Weights of a small mixture-of-experts language model, trained from scratch on English Wikipedia: 3796 steps.
Below are experts of layer 3 (counted from 0) of a mixture-of-experts language model. Rows are named router (the router's row for the expert), gate (a neuron's input weights, with its number), up (a neuron's input weights, with its number), down (a neuron's output weights, with its number) and show model dimensions 192-255. Each number is 500 + 50 x the weight over its row's rms, rounded and kept within 0 to 999. Numbers have three digits each.
After each expert's rows: "comes before" lists some tokens at least twice as common just after its tokens as in all text. This comes from a sample of Wikipedia text that the model never trained on. Tokens count by the router's weight.

# expert 7
router:504437509514571535550483431546418557500562475485538526417465479509472481459565569505528557567539517415540544461459415460430509518552552471641513461512514550499487519405526509575447487500580527
gate0:529453459542523408400558562534539512449521518598458525421499423442432429485458514510428466530509484508515611473543444512575530491569484499497457521518426482446465594485497446441491493480398581
up0:509463607522523584502591481545494475512530480426469511572517534520444528479499471458569577508477588485415472497496498511546519513468511489443439471536486381489528465569568446432577581386401491
down0:442510488436569549465522548449493582483505529468603519579514491513438522450514554484556439484491542548507502537518490461525507528516550440533456484486465502483564415450537417582514412435456600
gate1:549564490484503532526416552432435556513533519543458478502534502564500536538541496563512530524563482528572417568420524443508476557473508639511508492520429512525497502572528467531502561496568552
up1:534547496481495438537518524539479576532500528571491414440433455534425480464590533485442497529457424489443575385562404496509513394449480562467476497493430467510459525509524505496433493557498557
down1:524430525550516454477544418477529459496446563499513515554481479514473559465488478538516450614503492430509401521558557492506535475508414423489556442528499552527498478400391481498576414450510459
gate2:476532450482528398451494556519460366496478451525462529456547474447438545548461451516518477517490576482396443554438527521454415479519599441489366552491491502555622399506552511516568473494494344
up2:508551494504422493463452496415541461480420552486533559550424587501489601518452494455512442433500402517513455467535564586530478561590499405523530455492505574503629506563486519531493528574515490
down2:558500567515522507467509531549476511530549565473466496523439491469439387537606520537516560517593602531612502504515465502476463497397456470539434476479414516501440512585454493449510489502491476
gate3:474516453499432420444465475502529581520459529525474513419426536523575432488481528560494481526495533419559575508581446473517488559538536541563461453464544550481493516412452566504468466530510502
up3:610480476465561511467526522445565445533472537399524425502506473512550527507472424559553520518444459567376496541541504496482430524510547466445558456487552510521548527546524591467532582445502541
down3:486540428463511473477462475474505597487541422526511477583482520478416483582526586460399405448496445486510539487489507576528514502551556560567517512496412449554574454464439433564497489516443474
gate4:422480578499486446487437437525494381569458441464457450430345510492478532528470517525497469557463527514496477510508547517426493412447473433398471505540382603487439459553500611554537560597620478
up4:564522592552548422506510417497455513529526526480562581631465450463488447481551487451510472380528468527457459465576477454532508437460487495535524497495480455522477595508520493474614436448481498
down4:405510459495462554479456446420500563418565495471495408380527490563483486529476524543556531571517503418604521510508522540481460523558576405579559545509469593598411503503433545556436486545500406
gate5:523496581499492447488513565480532474510462522564439462538503522439530439550508497574525502403495460476496461570423522434473508452478538478449482332420489574567455460548466536524544557535472551
up5:523488463551484524546581481520438586473508574456532542377468448471472510455495419460455559479543534518578575486536449489416509557573444506619490541453555471547550520400604482573528518456499446
down5:517419492467559426500493471509490505597485456523366443519464533484587496497501539522492488508487526461464500556496470456460510472530479497456557439526466606433442483441437477540406442574594575
gate6:442480561572505526531524518514483467486501490537552477418582511421593566439404494380475523496479441499500466423473476446444542411435508412487539565528434494443452537499542455579488436454505481
up6:448429522552425505539435514488479471480463564556511434448502534412505493418516502496503538418485508508466574520527463506475512415503539452508515565444480528460430549507468528552532518536483559
down6:553449434497489514384483530526521463495519570515456484485498498531530509558499422493620477438517575580426526563593556509452410575462551561505537390471534519450486457476468503510560435522475451
gate7:579442425475633524458538475471524627482451549534584442521461576481375450462493559521416579622467494559563608454491456554532554507531514520573504431408461499509532480418495518527487512448468546
up7:510556495461612465435475404492584504575471544495533503553548565488384500509518456546388548533499399525498553479508453523484476483499484572558508572471479475508559540484474562467595575436482494
down7:388478496488462422407417465487464452502520477453506504563553533473478584585600451557466488519478414444468584483476502474615562465479618535512428549496596523530522568627551538488470487469555482
gate8:551507525542503614528472554583485426361494540560449496462385473532495526484478520460423499458470474447494450582523549477460572519535568554529573446518542513430440447530518577486497530495576508
up8:533498562510549612521543527466550516441515464511443487472531442476412535473492460459608483458504469470538494497496495516526471547484537508455530499430420569538477516498544453465463456520455440
down8:592563454417519504509509517513459497486429551469416494515602438551509577512470535527528513509469495482540446484465449478491431514501463572564521541433535533434483502461488534526546546594721468
gate9:562510505502506435543454492452541563510461471512494626564408443411510389497590578487600561529525653403463445478465453589468582466568579444531472497456527498504534579528569471439560473492501577
up9:508472495535500464484579540542543442512501495488492389529524399594472567487522490458535497512509392553548544418538440487561541523549454505525541445543521485500512473423494483470454512486453371
down9:502587497527421451477539499454456553548454549513425669492520485525566451472525447559521525523608529466492488571511598510477546553541524522487460396428485469473468577559518541467583602535427500
gate10:486526533502460436497487507514460509547490456426447504491535515500434567563520565549422428426529626451382422506514518606503426457464559526479532493476469538484501570505453482545550513492604478
up10:574553530503455488427478561479519489557538432423643452518442518479520493457543528469623491498543518475521463466565487486539526526470488541582481506487577423445458577630466470535458501402501416
down10:449276472606504476456456392488531461540441538541434470494519447520471458418527531527485475466429467501485504575518522538490526511541510498532518533535444540503489521418489476530487427527601535
gate11:453443542526488476444488450502590495505525511566437414469490444470503447546443570542510528615467487539536521504444475513506411509435488529517618447579516571459439482536489516513527536536607533
up11:596509506499572486509522457524537498497426445431486462490455480528409467547514441454483523386482506494484546464490522546553591553447441484489474480487489385477568423461505471461453519433432461
down11:441514444451518484464516409505562513464552483404465468472513499545484456514526523434450489464465518569534615529542427577472353518408526507491479513490447534499445449513568551479457461549558520
gate12:448465421500529434550560477433501557536499479425461512470593533461506533492568477513526533492546478461497438492583512509516499621533518619448488539468599522573524530456494512498586497472577582
up12:644499476544583571565493480509513485416494468527467520444352508574473497512503503421462506567430459447508564436473455461518514453463474501486510470515503411482440506465490481499428508498461384
down12:586494562504516469503588442554494529484526442466415493457481471511498453527479558445484486451521469485585535547512505495511489553511547543403403522446577487546453448543574559522524524536535502
comes before: " ", "-", "==\n", "|", "==\n\n", " ==\n"

# expert 12
router:524404546505526538523554434558492482485546443520523520496459501555506524438484440481594554490568483390510560474471392516500501560497476469540534482575594475563459528488581511544564483455557442
gate0:522397490501552510573579464515571446408548443551480569497511510542542458546556452494536494544537495483521519559501450559463546409547437489415601486498419487541559543540541492548434402516519485
up0:531505578461460431578493497454494483491497526529406619492546442502581512511505468493460519520501397473471474546495457439544475535514422446474566523528566513540553523483500451483372483612568499
down0:472417570519458471458599428460407441504542532473474429426564559506507491486503577511518384514505415537449398528543551497420490453549446506472511539592497546492488468426481463437410544567548575
gate1:519542555480504500496501485549483425539536511426494466477478449444546543424602465458486569477530531515551466468481433471381453443483555501552450538509541566559543467516591514453511427552527564
up1:563464533530604495568484461462557551498467504567490509558524534486379513464480471517473477525421540516535562545543500577578488450528465472397463442483498483455506492506480514558499542446425549
down1:501309551598485540553517458452489523567560507489515514456484332510537501415425555490471488496528502396542517509513490379536483560516458559575577436524591527527476508564505538446538342484594444
gate2:452477539605515498468441451487542461570486469524496518484353522435506477516461417538544543553525506443457560527477517500555474504448543464586560437624494540547453544531538479584496485527514478
up2:471471527540563490490534342515548495499438516516422600507468484492422475524482535468475524530472482523391506420530587480559453451507495472490462526491525461464420474546486466433551424500475503
down2:524590517452447464444461484448464456473470528448387574424470512525536475598571506599527468470552526581418487547541522486548545474531502494524446405491400431457525546526486527484557631480408444
gate3:499549557492477465576427542508502470503462458614536473472529536425488434542411473483550539377466470554380418434514513453433536474601433504523658534609444478520421447497507505475541480520492471
up3:487496427499408461441542512483474485520550566599546511455582478557603516477545387505511487580550489415629536560418404518514467481462589475572541508464568602524426528518592442491395536509533512
down3:524392621512555554506431458472493474509483497510368486512517497453485532443421528431581600440419410531374426479529527423466469527495413507546493514583506487456533387382525510496428471516583462
gate4:447519561546498531523584500509485496404565519564450460560524517454419456474469428524528472542508533581665564432472546477467464531559620499528431523421428524536509472570497435433514492480424509
up4:511445448495509460556552452436481531578446471447548511407527455553486520486578583548607514521470494484335477522441506613527492524623469492525478495601536476429574475469588592558502484512459459
down4:490430574598479419544476467515527468554522523557476562611493493440501523451477421484531515592484469489583535566466461542522453492457520578432536551464507541395416517504454524584471384473463421
gate5:501529534484521391458584511474449505490541523576456507454489478508522458499486535485446536505566495482477464500429525530506482612482493506525468554503563440577473532482409514554362447437512527
up5:530475486474513586577465512485521488492513431426535575540478506497490491501495486496526532534530503483466522502588526560507543471468558434396563512543484464484568542443535514428541528475446520
down5:512478590497528505389561431454434465485575405543514557424495517469458570471380487403475537544484433465472407453469540524463464536477478485497526591477526430509433567516468450531460535425497490
gate6:449481458496532439488504430597561482519424367536500491535531480525462510418443471525504519447525490496416509492547531523480501495455516400630475483593544435636387539575542527434607466508476409
up6:394452543476488443488392376496462475504390409542458524490473449505486579524429484522497424515498533492372541474538473562464448508404496451591515454574588403597422505544555471515622615565549409
down6:584560478446537570566600532552506568482561515453463430657522512514508553587491464531488453515490414527466513583536506502507421516518534483433585567434459531577586554488383485491504486439549526
gate7:485451474449473520516460376500480540414444532515465476506423544520490482480437489452492521448529500438492494504559486535511436529530444555485506563555590488512438475509456555490565508387485431
up7:457524519512535426551564516554534466426465498574530464464470509482577475465561486487589465490490508539548415490458436536504556496507502518544419482379567534505588493436564535452587530482438542
down7:463513524516458601480505535486489547446507561568533480509533512556544557548476505453462591542423427499488514527539551484509432490596495477485517444506364543405440524490526480463450447455556486
gate8:372467501503535531513518496528465515504454513418580409438432637519505518521439434525458530411450452375488514496526498486463454455506433499501534444456535513502569494435502458517551558510551523
up8:406564556513537537562526466530431440519488487517542395476462533493485542578423561497477475493471511465465435363488492476494494568576424453459568390470505537447496541422533450530541521556491591
down8:453613561481556482414508602534544509433550492421490560506509575526493492518549421555489575553559515398516512545421483434482546461441535569373487558510499495490449483567523543525525575468443343
gate9:405459531512466526482491490461582568497445516459515472457541525541506468545521503576475502466506533492469567501519533468463558532505461603486551623477556513537468571513670550534593498468491424
up9:480507508541510509527468560445500481481542423480528526463439497497508527497465468561586458468543499491398548608453516473451483488527513611525449456512522444513456584506566481451539483515591475
down9:505404526453527525502489477520429476516515430482477407514522497393529482508449523454497565537541404440611517440461508523652499585464392406470561590505568510528564486519476512501455461559542471
gate10:518535501509545464552621542474495550523585515565447508500482421477573490495446547456463514463512589561575532483548379474513493532446562525488517552481516423473511473456566418528434518525493391
up10:537511531435484378507472512398530498521523484530441505543441443457561483492442552499494434464541607481523536486524377462552487565392476609440586578439486569488570465454496462535503524599506456
down10:458484482487592516501444480443514559467498529468500556504501517484487509522638512478483496474577502557503547571446554526543435512443496421437415495442495574480539416421590538515471549461464516
gate11:505447535471474485443449437511565469441530500587516561454498479490552523510465491427585512353469434455434460571500530466451405440612478497492591519516525522518449575593525552593463520514502532
up11:567542415524463555542579483532506582382539487516545460534491553564553490570465475474461521613516600471601503475524419541566531520444499524547479429460576533474554548415412472397459545552516500
down11:465456526505493532484484432521477500459497413567381523549496535496460435439517514461533515491517453453494537507488578534514417456528547536457447484528405491516512473530560490509417429463494451
gate12:517523453474482560533418429495498508576442441480451464448450587445541492526555403515550515478430482393511563498500548553501594458530541412536570468513592483566443600441538505482577546438437489
up12:388513558440432471440480528512578421554504517467418485502562489399488466538501493623545481439441459523473475492517496467508474420491570483588604458409509551543471440465492527460574546536501450
down12:486446511560465484610450417474479509479513435546435529486534498484556524477443567469479536597418527550375542505525502410449462495492470539487550584492534550580486497472524521502476366564504488
comes before: "-", ":", " ", "=", "|", "=="

# expert 9
router:512359391540490501562597525560525579523563447466515504396441468508506464539595625397542479556569591487525504459393495571581542589518542445551529470521447484536477535513595438446403414488487504
gate0:667427414508602477589523442485513519489480513559493577480505481546485542534566597469609463558494543515567560501403492472408557522496492504450458441610553493487549506454476508503442463450451567
up0:447501547484452557492561486572499549477514434462487516532445498516382481386515423533486548497475431441489493507515362613522487496562483445540553470467417468466550536509557520541583493440547477
down0:561417423459570506544419435460384514437529544515540557573539548446429455536431534487485461450524465535491442538503445458497570517578484478553441485511455557412451615469463542540475412516550523
gate1:472484436552535520456561554529533489466452480469579383480443544423548501497518536461457487501527434556469543539439530420509489468455540504349502555513462484501506548495479437483534513475514478
up1:478557465468488507393536483432444456511494513499470441458483584465537499578436527438473487438584483464401460549534551439536431507512530535404483534520439447556517565511465497402530572547479451
down1:521541539439544563530373374505495482533487503446553500583430455454481529513530544588546447371453499467496496570556597533497537475537460433525504553526516482469500507528437647510548432543530510
gate2:487607600515523584405534540639506487509522541498506527505482483526530408521486558481459570523425448557506413536440502559552465473460453541469533472516551470476524477583444508513563563568491543
up2:442563472548465535497474523601460472532501459421444529458435559523548598584557519459508478479467504466490379538472495506521543536478531516523468475471492490459543558542438510489472545524358552
down2:517532474549500512544456516433523493387425550497548606572532483417500515425509524500507532532554532367400562518594493413546507421583521438567482436502440574488448521409490473505516597407434518
gate3:489474538539475491498578454474481586448520465514628504561591533459562509523451478503515466502566435548536511363524500536496496572521546496513538456488531571538477515460482510535434417433544531
up3:622451440505592465538500444524528472438578470479451504420441403509525554507665498532484532560548522398482535562458493544504543511551473449543443455523571495500531545511507495535530425426449523
down3:467484464585506507496551410430467474419548451517577504486446465519458512448516470556463562541605533451534510468502481454520512473521532561486506459515505467550448579541680540519495597362495558
gate4:541443597562553542476516447415463503523523443437466387486528513560497484501565564518488489559409502583466506585455473567524467421581423486430505535485590427514545556482564490483558562510431488
up4:507547549532504510435539526500494513468466525493516490453613498524497560425506499471463481545481547619422537492535529485548465420503575562419523538547558503454499463495561461433539531514458437
down4:463528472502463561579537500599511563476519509518558553618447483506528563541549510432493512497518443456529555430622548520514534526409515525518534346451515575483560470536539582528523447533446537
gate5:507405535593492478563504526395563545519460506592411469499522535447483564522513534572588483471484499507551418527536600454468482484500497530414518561502590519454498421498473536496537522546490591
up5:497540527487499565474440512606473493486385557504568546514518540485503512492520412567463560518446556569483587469448402586544490513484389455479513464510525465479497479482478558485482501600514487
down5:480493473538514542530464478446569520484555402526422543469502490480532547416551541443476552488515540470548434496429541494527502527486481485457529539519493531448491477445523467402559558546479537
gate6:523515442486522536468426447521455497505473428559463450452528460411568592549451437555584452430496553473374422545444452511452612437499489554530516560526523505599580510511482456463499543541451538
up6:487542565532567425451530503425486518440446562459498532423508450523442648509582481553533548427527551511466541486514472383450515526462580452442488398480444596400425417575494535505464463552541484
down6:476462461518509523478450576485490570521472528547454521360553434489457477531376386453549456615469569499465544513519584496490579558443406480538462567492484464594568556397558444474498525410553492
gate7:440501398512445528556506489438491496505458442499520509469390468507551562495504566453538539574565530605519487483452542433483506514525444529457489457548465466420516558534473504490473544482419480
up7:530495440561495466503491492571518532479517524505520589638520414533440484419558503467510544510570515427581541530535439620485578514504551426546560477566526495440495473530492541608473463483563492
down7:450454496529487458530531504454529513469570481495572509460555497539546556503535459507493446529523435541527473426580457453488414513494457497521406443515441502461565536507499472422461443547474501
gate8:553458419515514411510439469486503479428445447485404437478484492547510564426527551487606490458515533548411508538409503454589500517520559425531533503548471523447461596510501441568468465502497452
up8:447465492482552500513486439548520563410537528512548543539494516538504509461583446437435499495582470455503504447486474492491450603596410537519434525470475432530544492462563511589499449462446458
down8:569465455509595492538556469504598401454479490487482496551439549493542449533494528421609604489505629509579510469426372491447491540488551512548486488446412462484440535483450453494447436552531425
gate9:494569522453461494511490580436473457491499505538491494616538507490559491541603548581431426500460444519471518524461523495597482523575463515425460384478460601444507446426430520507474516575489504
up9:432463458476547554525411445553521519494595480504602459529518462436549495462564416545526449478535486485496425439441522597444504564480514462548479495458446509530525576489532531543515486449495472
down9:479504466503535461502503542490452482510456565425411533416494573492482475594419521446482497560374515504483494482506466541543521397593469546435479399517500524485441514536462447433502435598577527
gate10:588477589458492535518443512497463563551550474525394504555500544528494609550506522475489450429502454514444543437425505412548511567465544550475514547448592521576518470461457400522386442538474533
up10:532571443446495539444472496422416609441524535526460528581440496547464492559487489440490500444520426561485575390473510482491468616499559527522571561436548525489450512528412420497398511509441508
down10:526461476433504486501462530487493573565528475471549493528469534501523433553598461526475530418527470518558526560610457583470535557516482428505532499525392489426512550463440543550593537422544506
gate11:533442478526531500498684518567431480502636426510520569410538451544568450551560569459501501399482538540475497453432541555525556556431501401529510549577423462580521454526523464453423473534593452
up11:468525460506533481501557487485492470536555429513558556327487485561566493495593544506536483434492488463545523536408511558522481522401525404469603587499466507512438444468438465430390541553546553
down11:527694484401511523404457503525511397477404479527472479551553597494500499494559509475498505534482505512506590547467451539536540526540543550439573464481516442496540454417520478517514590537564485
gate12:557411524589531507445640532545486545489589468495604443613526523430497448485413436506546448557405530477553554441452517483528451510526559447497503495540522450522492548571524510548609531436490476
up12:453526521562482549433398457467516509451427541461591565476453475612430594467535575517495601391578488515502457530539477529537441544456434503475482451546536466510491573437498507555495507451579423
down12:510529559440456556495478504442482505500503515385534508455491420433452574450514450408412470423478417518473505496449551483507484438508477525603401462409535548517431524493496525520537659476504476
comes before: " |", " |\n", "|", "–", " |\n\n", "%"

# expert 2
router:570484475652562479485540457504599532415498501426550509605470484590460461449577496510487490523583488528491552487456486558564543541519574455497443436483535375505500575505533527477517450447450502
gate0:435523472606481476449417505431604430546509585423439461583574552492562508432457520561563459536459545557478451500495599420560538496486558556454548573504478555447508457504435496508548494619395494
up0:508501517573499551485581539474364442488500441449471407540455555567557566437523489418513529460502494463474522491499481443437382516505395504534439485570454497540481549527484495556446539507542477
down0:490436489477523481542402519507599568537494529561571552442558491469455471585486467590503438552438469557513483485533497598541547459493585563437546515438523529487525467492559529451495457517520518
gate1:470587539549439389509453513457467462562447548510557455602436484533558479518531481492527451501535571506428545522543478532580557466500547523477523521508456470510538471539405525496519536498484550
up1:541528580473485489561536525464545476436370474494433554549547525431386608527418507456508492473461465521526454490523485561413471367461516506515599507521436539518570439475471421564601505502528436
down1:424416433571481518517461478474439506543619536487576553422504459515585432467515502513443470538555561485500522519494530478502552618536566474504401486526535541484481591495538567489462602497470527
gate2:503526479637493377509497512546557477510452543533508422585512551435499525496428477560464546503466552467465466488487498504577489535498545484440487516469463531498514511569468561483558506552460546
up2:509564428558489554458502501580480477535582594543563475532512531497612446530515442482585493490520498540535570501416485454509560455510517543460474495518569502487534586533514461644478453467509473
down2:420513484556500408602513531471497495428451428434486493454542481479409505552356537537403562517458536455459543489478500557571427536481484533498572571452457476466482490427553500388511508525533487
gate3:613481545504493544547476574488585528407527454574538469406474521552515539506462494500515569486508502598469498490498554462530428536405506485424524511557453457461539465482527467378577484460422431
up3:543473559387473528470473457577461538590524490346485528570550534538504504412584531485449468485456496442452494505502465534497469540585425489591478469462531513456427412520529549627498527493613522
down3:505462515487521574529512567424534484442535470563513478437497521585401504503417378540490566480567442590467469466518486451584462501436540433480509464511426312461506536514509492447574518466369527
gate4:449505479509469650469500471590525514488563432502474551478451532484495516485510444476520469513529533493637533530448479517450521511571423586466492480568457487474503521455515549554498507567468503
up4:426480549496456566599418452537636474510521457444456495479492572525508443496499554516494513473598577456493504488496565490495559554460476471502592516399584487535436431472505533486509477518527499
down4:483667402597483396533556502429480477476455499495437522572479496463528522505554543499573441567458504443397547388499505534570505510461495543485507462469472537462503420552491483541471569489585501
gate5:495495582463494517468481514483442447526380474572464477476361540580497493566592600475492541582510537457476514536475531538461428499567511523506499506534530491541437505509463503545488521542597506
up5:534483467516585540588499510446419414500433478544444448485475497522547475530547592482445503463418435474625464506511452463482492409468451574462539491610462524558398502507537497468507515480409508
down5:487623453473649519421505506520610530507475462507444669566542548452526458597405582477578450510476482410560418447518599518502560485533552479510541502550427454522456516440380519516485518486596490
gate6:548569539508449483463462461478441556432527507583518438457406430525459499502539501452466448470534458473466448485401470488466532649494477576483464508473491492526542600566460509486449473523502499
up6:541411467485528555580595503474485545499527490553581532498456451481543502502498595460477528537462526446535465481485515505539481416504532490599547488491418537461463552474567434534527502465496533
down6:518482480511499414479471473422375468503544491547495490485472363542489503548454482539530499432496483540458474404393419405461548624466493527467530536529441492481544649580502488428520502463496528
gate7:530393551504485480469492451577617605455463547538548497485568530555523541543469474504482479529427454556563510377453500511539490529549541582472483518480548605531485422455539385467507534418589452
up7:433445420525490494496535549503440454481568464441483526543504408458403402432457496494515474555433540458481545535531545590460639490559495396522490494571450453539470524432470521525517439548521413
down7:558373587471471483461514456470523522499450598502644596563531495442479433460515434411478468512413478580537538495512538523527471447492585466437448456479560543490458445522574422518483439409565380
gate8:492524507470483540526479472446543511509515471468605555531435532521564520469547552471547534511467538468504535554518379604605548495460457457512446376523467527503541490577491551508419537498484505
up8:543520434539505493635472474398570422406509436550566399551433462462508477480469538559555505391515545544465482494449521466537535555524473410440502450519562481504529421605455491474459467557491520
down8:532465536528516481432510527501523488487471500456356428559512432452394451520600430477453462452484411522508473425471620410368521545476472550479556451499509482600476494489551403554492507447490410
gate9:451507470508474413517492518536513393546454493493525505529532521450496469477467589482510504420511492493483559475416495489489501511521548475401484477480534545630598520442442453545420508553521414
up9:524479517487443484506459506467479513592416489492508532523559519520498513517520508497464502458559509476432445570489614452561522563454526541488545458494541497568551406522483532495449599499475535
down9:537574514533487493542526492468514618557469484528476488387518505546480480603575518510461498524597506418479424487532550420592591434452498506529557497497437474418482445534516514433500447532510508
gate10:394446528536626465517535456440469479481452568442525476559460537474511520528484592442557454499462444513509516497392491428523503472537540514528488461513495449466576514440574493605555511531601472
up10:567444510496428524590574538515476454555588473539559411491502440470488569543390490507432503455441439602423508487545558519500490393400447494512442516562470494525419494489488472534396510556500498
down10:464334529430431534470557560520503422555517474442510542459524524436499473466497496497430575471526425588502466540599469463488457535418512476549546513513415511489464506499559432460445405505544576
gate11:498453413413497554529546515507448497610431468507553498490568552531517491513591551502519471451538445548570498533434471527368572450492510435447459548434552592460436462442467501460518471462485522
up11:432565564570569536489442472463515498536477590542548552613538511500535559481541474568513495483470559514457469550525619550505480501524618412501498549430544521428469426579450457463499505522459602
down11:507444554537527426496521493463522411500526507480433526502459412451401438511356482461481522559415588446527556465563555493675464508495486517537599493577402431509565513475439477541489496513457518
gate12:474535422602533471493406521405535430493533547514413550545476484509515520498504504544447469457462507466504484545449477508581451460442469510411492538485473529539487481620374588416579470499392462
up12:435452535532461436347488440425509442540439485485581526526442552463501462491547558507497501473465524545564531435467463519518486523643452514476541454469526461471432504493561546441517527487515415
down12:514521518533551569599555558566502547481516490515446460520529477531536525520486424460532497506603553447422460588440567523490494451376546493526492588506498519521582499465479468513430498544493643
comes before: ",", ".", " of", " and", " in", ".\n\n"

# expert 5
router:596494511471631524471597438558560479477548451441541518538522496511477495516492536411590515574524504481560575381538461544531546529574476518502506426491465375478504545469505477500489519394520482
gate0:613529553555537513534483532432475491538554503487527591493519478528597444445588620538519516441562465469451481499480494498536585508528475461506447433530467417529533509585574480416497468545501467
up0:390443495475448513562503508544525490524523494526517584410448536449485438520546541479418543516517408351488520518493527578483458443510530508561507435525448598554490456533497490530586539540560554
down0:499600516534448523552537505557529552487547505462464469474473498550496484509551551601531470533534497453502500590499556499500433496485410506524500492567473628586496480478455537510537551517507499
gate1:511478422573454580417545536481532502410454437480567503585456444475531477441523492482520477485503484481518510627475501437495589585592469449464556470532543424516382556511542527540474502493458567
up1:487529489555458529543494543474511524450545503484437506498437509480569550539480456492506436499567554537557473492489491496612537565520503534557562523477428451479432580568507513434513492469525470
down1:416451414572472492574531406587494501565480537618450519501501539540518466512493583541496470496615500414537463528552578522540576529455517533531475562452477542493430511539467506567501490461473512
gate2:386529592476497441446531517464546396500502559430514550525560509506432506508382452493466555455505584523477440502462508541458404424403503423531531516515536402479422471560466460488506500555471497
up2:537484583494547567499572527434338552494476407495468484475510471487497482557483556436486471452542488556479471497496410476510464440434486514462560524568493434442482507473453531501516592534489487
down2:535476415472466553450561482688509476585460473515502497502501477489501494539457497495552424558475455478596536543600563465529506500554516493550436509565500595529472535454432532482475437484478591
gate3:527586564506409426491528626455502474584474506500526521514541538427561604509572551581502508386485561486405434467561481479526530463551468571428495542549442541448546520493462456391477544486502548
up3:548546424520503436452506514528614458392477513461455441550499478514516495507441436510461480504486459510596578591492526539573481550497529529481501379544549522390525518531514544517557511483457446
down3:355467643505446567515507506454463499513516493623513534433520501507529471487513494489528513470529494482453427361482519552430386450514576478495542581436514518596376484437515506513437456483478528
gate4:393473578463448503519378507424480439612487491525475535503488512518524540504508555494422487512528496492432543533481505415565470514481546510485628553533534485530451475573472558434605524515480495
up4:548556421480538563509466482459509518474514504528509534538457413557568451445447534404505542493490498488528480468446450562483467536490427433516446458550512530479496592473542390570465514560477478
down4:483377551451540518407506543552481410533445517481510391520571574457475523584539449448544475573511458545397595498558470397533445485557488552430600523497529395516521463488525544491510476426548506
gate5:413515479527577523552497500625551466468487483573537514554555557472533546552452492467441478554522497526535459502550543573492463444454510517631551555489570472586509527518545474458466495491520444
up5:400463496446448441496456587524433481447438431474453513538514448516510565514454460463584470467519496535526509589527504470521535495411514469484368471504440444581561615536494504510474481519485444
down5:486482467419541481531490521467503455587477504488484510478454530423479495504576549547417527422494407424487448518524375463499548496408403448512579540497456501494582512476495404482501547504507492
gate6:480473558510453496525495546452491548542620425474421428508541485498561492517493446477531495496470566543557570480539538486510494509547517512443471573522512516513396547439504500497494471470455532
up6:442522452482506557576502445496514498485473502434457518576486493528514455574386583511514612493493517511549558535497500472538537439513435542593506469462548516513478437450580450445403491488482507
down6:446448518462514587443457532443448481420519524480492504551511499491630559516464401430498530582478471550515504560507485565491467536503574490463488488493480484659375512480431519522518502471503499
gate7:514543527450499460458505505472590528528540542544465555577585415490448432539559494494499458535626514463507560495455461444449430502531429504454376457535477503495548429516535524537407484512567490
up7:475453483547602493501472526539531551497515443456497426455416506483549498541527538511501527501414549614526498473452580500447539461493565508522528506463415415553513510561564480466549518554398455
down7:548322552542563431574526446508518491526434455546491514562458524525590565496521476473492474484446394486531494467418501457507596565530478410530454517427560504519443438443630518473495400534561489
gate8:457433464495513492503563481567533448490456515510465502451466541505517519448555549469506513439539470430488430482433547479504531610471567548530521538609476512629339539444491473502482475490512477
up8:448460472525466556460417574524411493406584537463536513485411529515528429432491498495437515496593515473569503473472511570473552519545506484527443517422525488407528469469466445464575526575489517
down8:488493474568463559436493453471481523550514478526484524543503500528440522500529538522613527389557563430526386491480522447587481531471491460581500548521501507521500587546452538548508451452467521
gate9:439416464526354484575659512541431424414475460533473511512430497509525493442492471426617553517463496494522481533525454475453469487582431512550572535501471546493538515510505476535503515455507464
up9:538505535438575510424494434495430570559490480444542511498554488546508481483557519491571471624511454433512528521493592545501552497534440425455512516468493464487503499473536527565398422451529538
down9:492512504421410568592520492544478590474412486449481502484474474512540487489496485449561527598497479429560565496407480495518496519475498521486497575478550543513521524528553488470414625522525523
gate10:532525385504499616546595555547522558601492426505563533477467450506524495508525485469597520504550510440550530450486497491544601526549520517511531467520415515536535424569474430494496465528484443
up10:499534532419486520558539500532494542570492467476509517440503486502474528539484464445460430524479429488546396427540520446472451466520454598584581572453526595443587450592483511443488492530501514
down10:480369460557547483495494538478507504469553497453501531510437616489525458451497504501326435562485419575517488548509483467518495538426441485510528565508554540524570447454540565584447488443521580
gate11:568467523512444502511610510539509505407531494562412586500509463510532445524497456527569478534466470478550396455484535454413433482550613466534429464565495462571434500484505432521457460489541394
up11:450482422486589508555378568514479544568536460519503433499463532528496511486530519525469493537494605503480557516511474461470515516480465527534541530449564623505577589469544527445403497503437495
down11:538529473530479520531423529531577529384469538563478577562470483474555456426512532511457546429524553507434614440432363463516535474469519523549408461528495501581551500536482529482375516535498525
gate12:523470522468475504477544598501495406462508514551529460491514533539486461460488544522475463536603529443539441557510483492538505482530565547442492506465543541554460457512533464482481456556498529
up12:577498573511427551477533560423435468589505435531544486430543552515650571491477499548532410590545588485544494532491439479536519501603589501434535458525538546510453483489458487465531525510483549
down12:477518502444481449509451488511418493516506517548490420547465490498446530462497509491517524505592492516544490453460536496447529458499498524526478652474609532449551596449403519415517519502503498
comes before: " ", " the", " which", "000", " its", " he"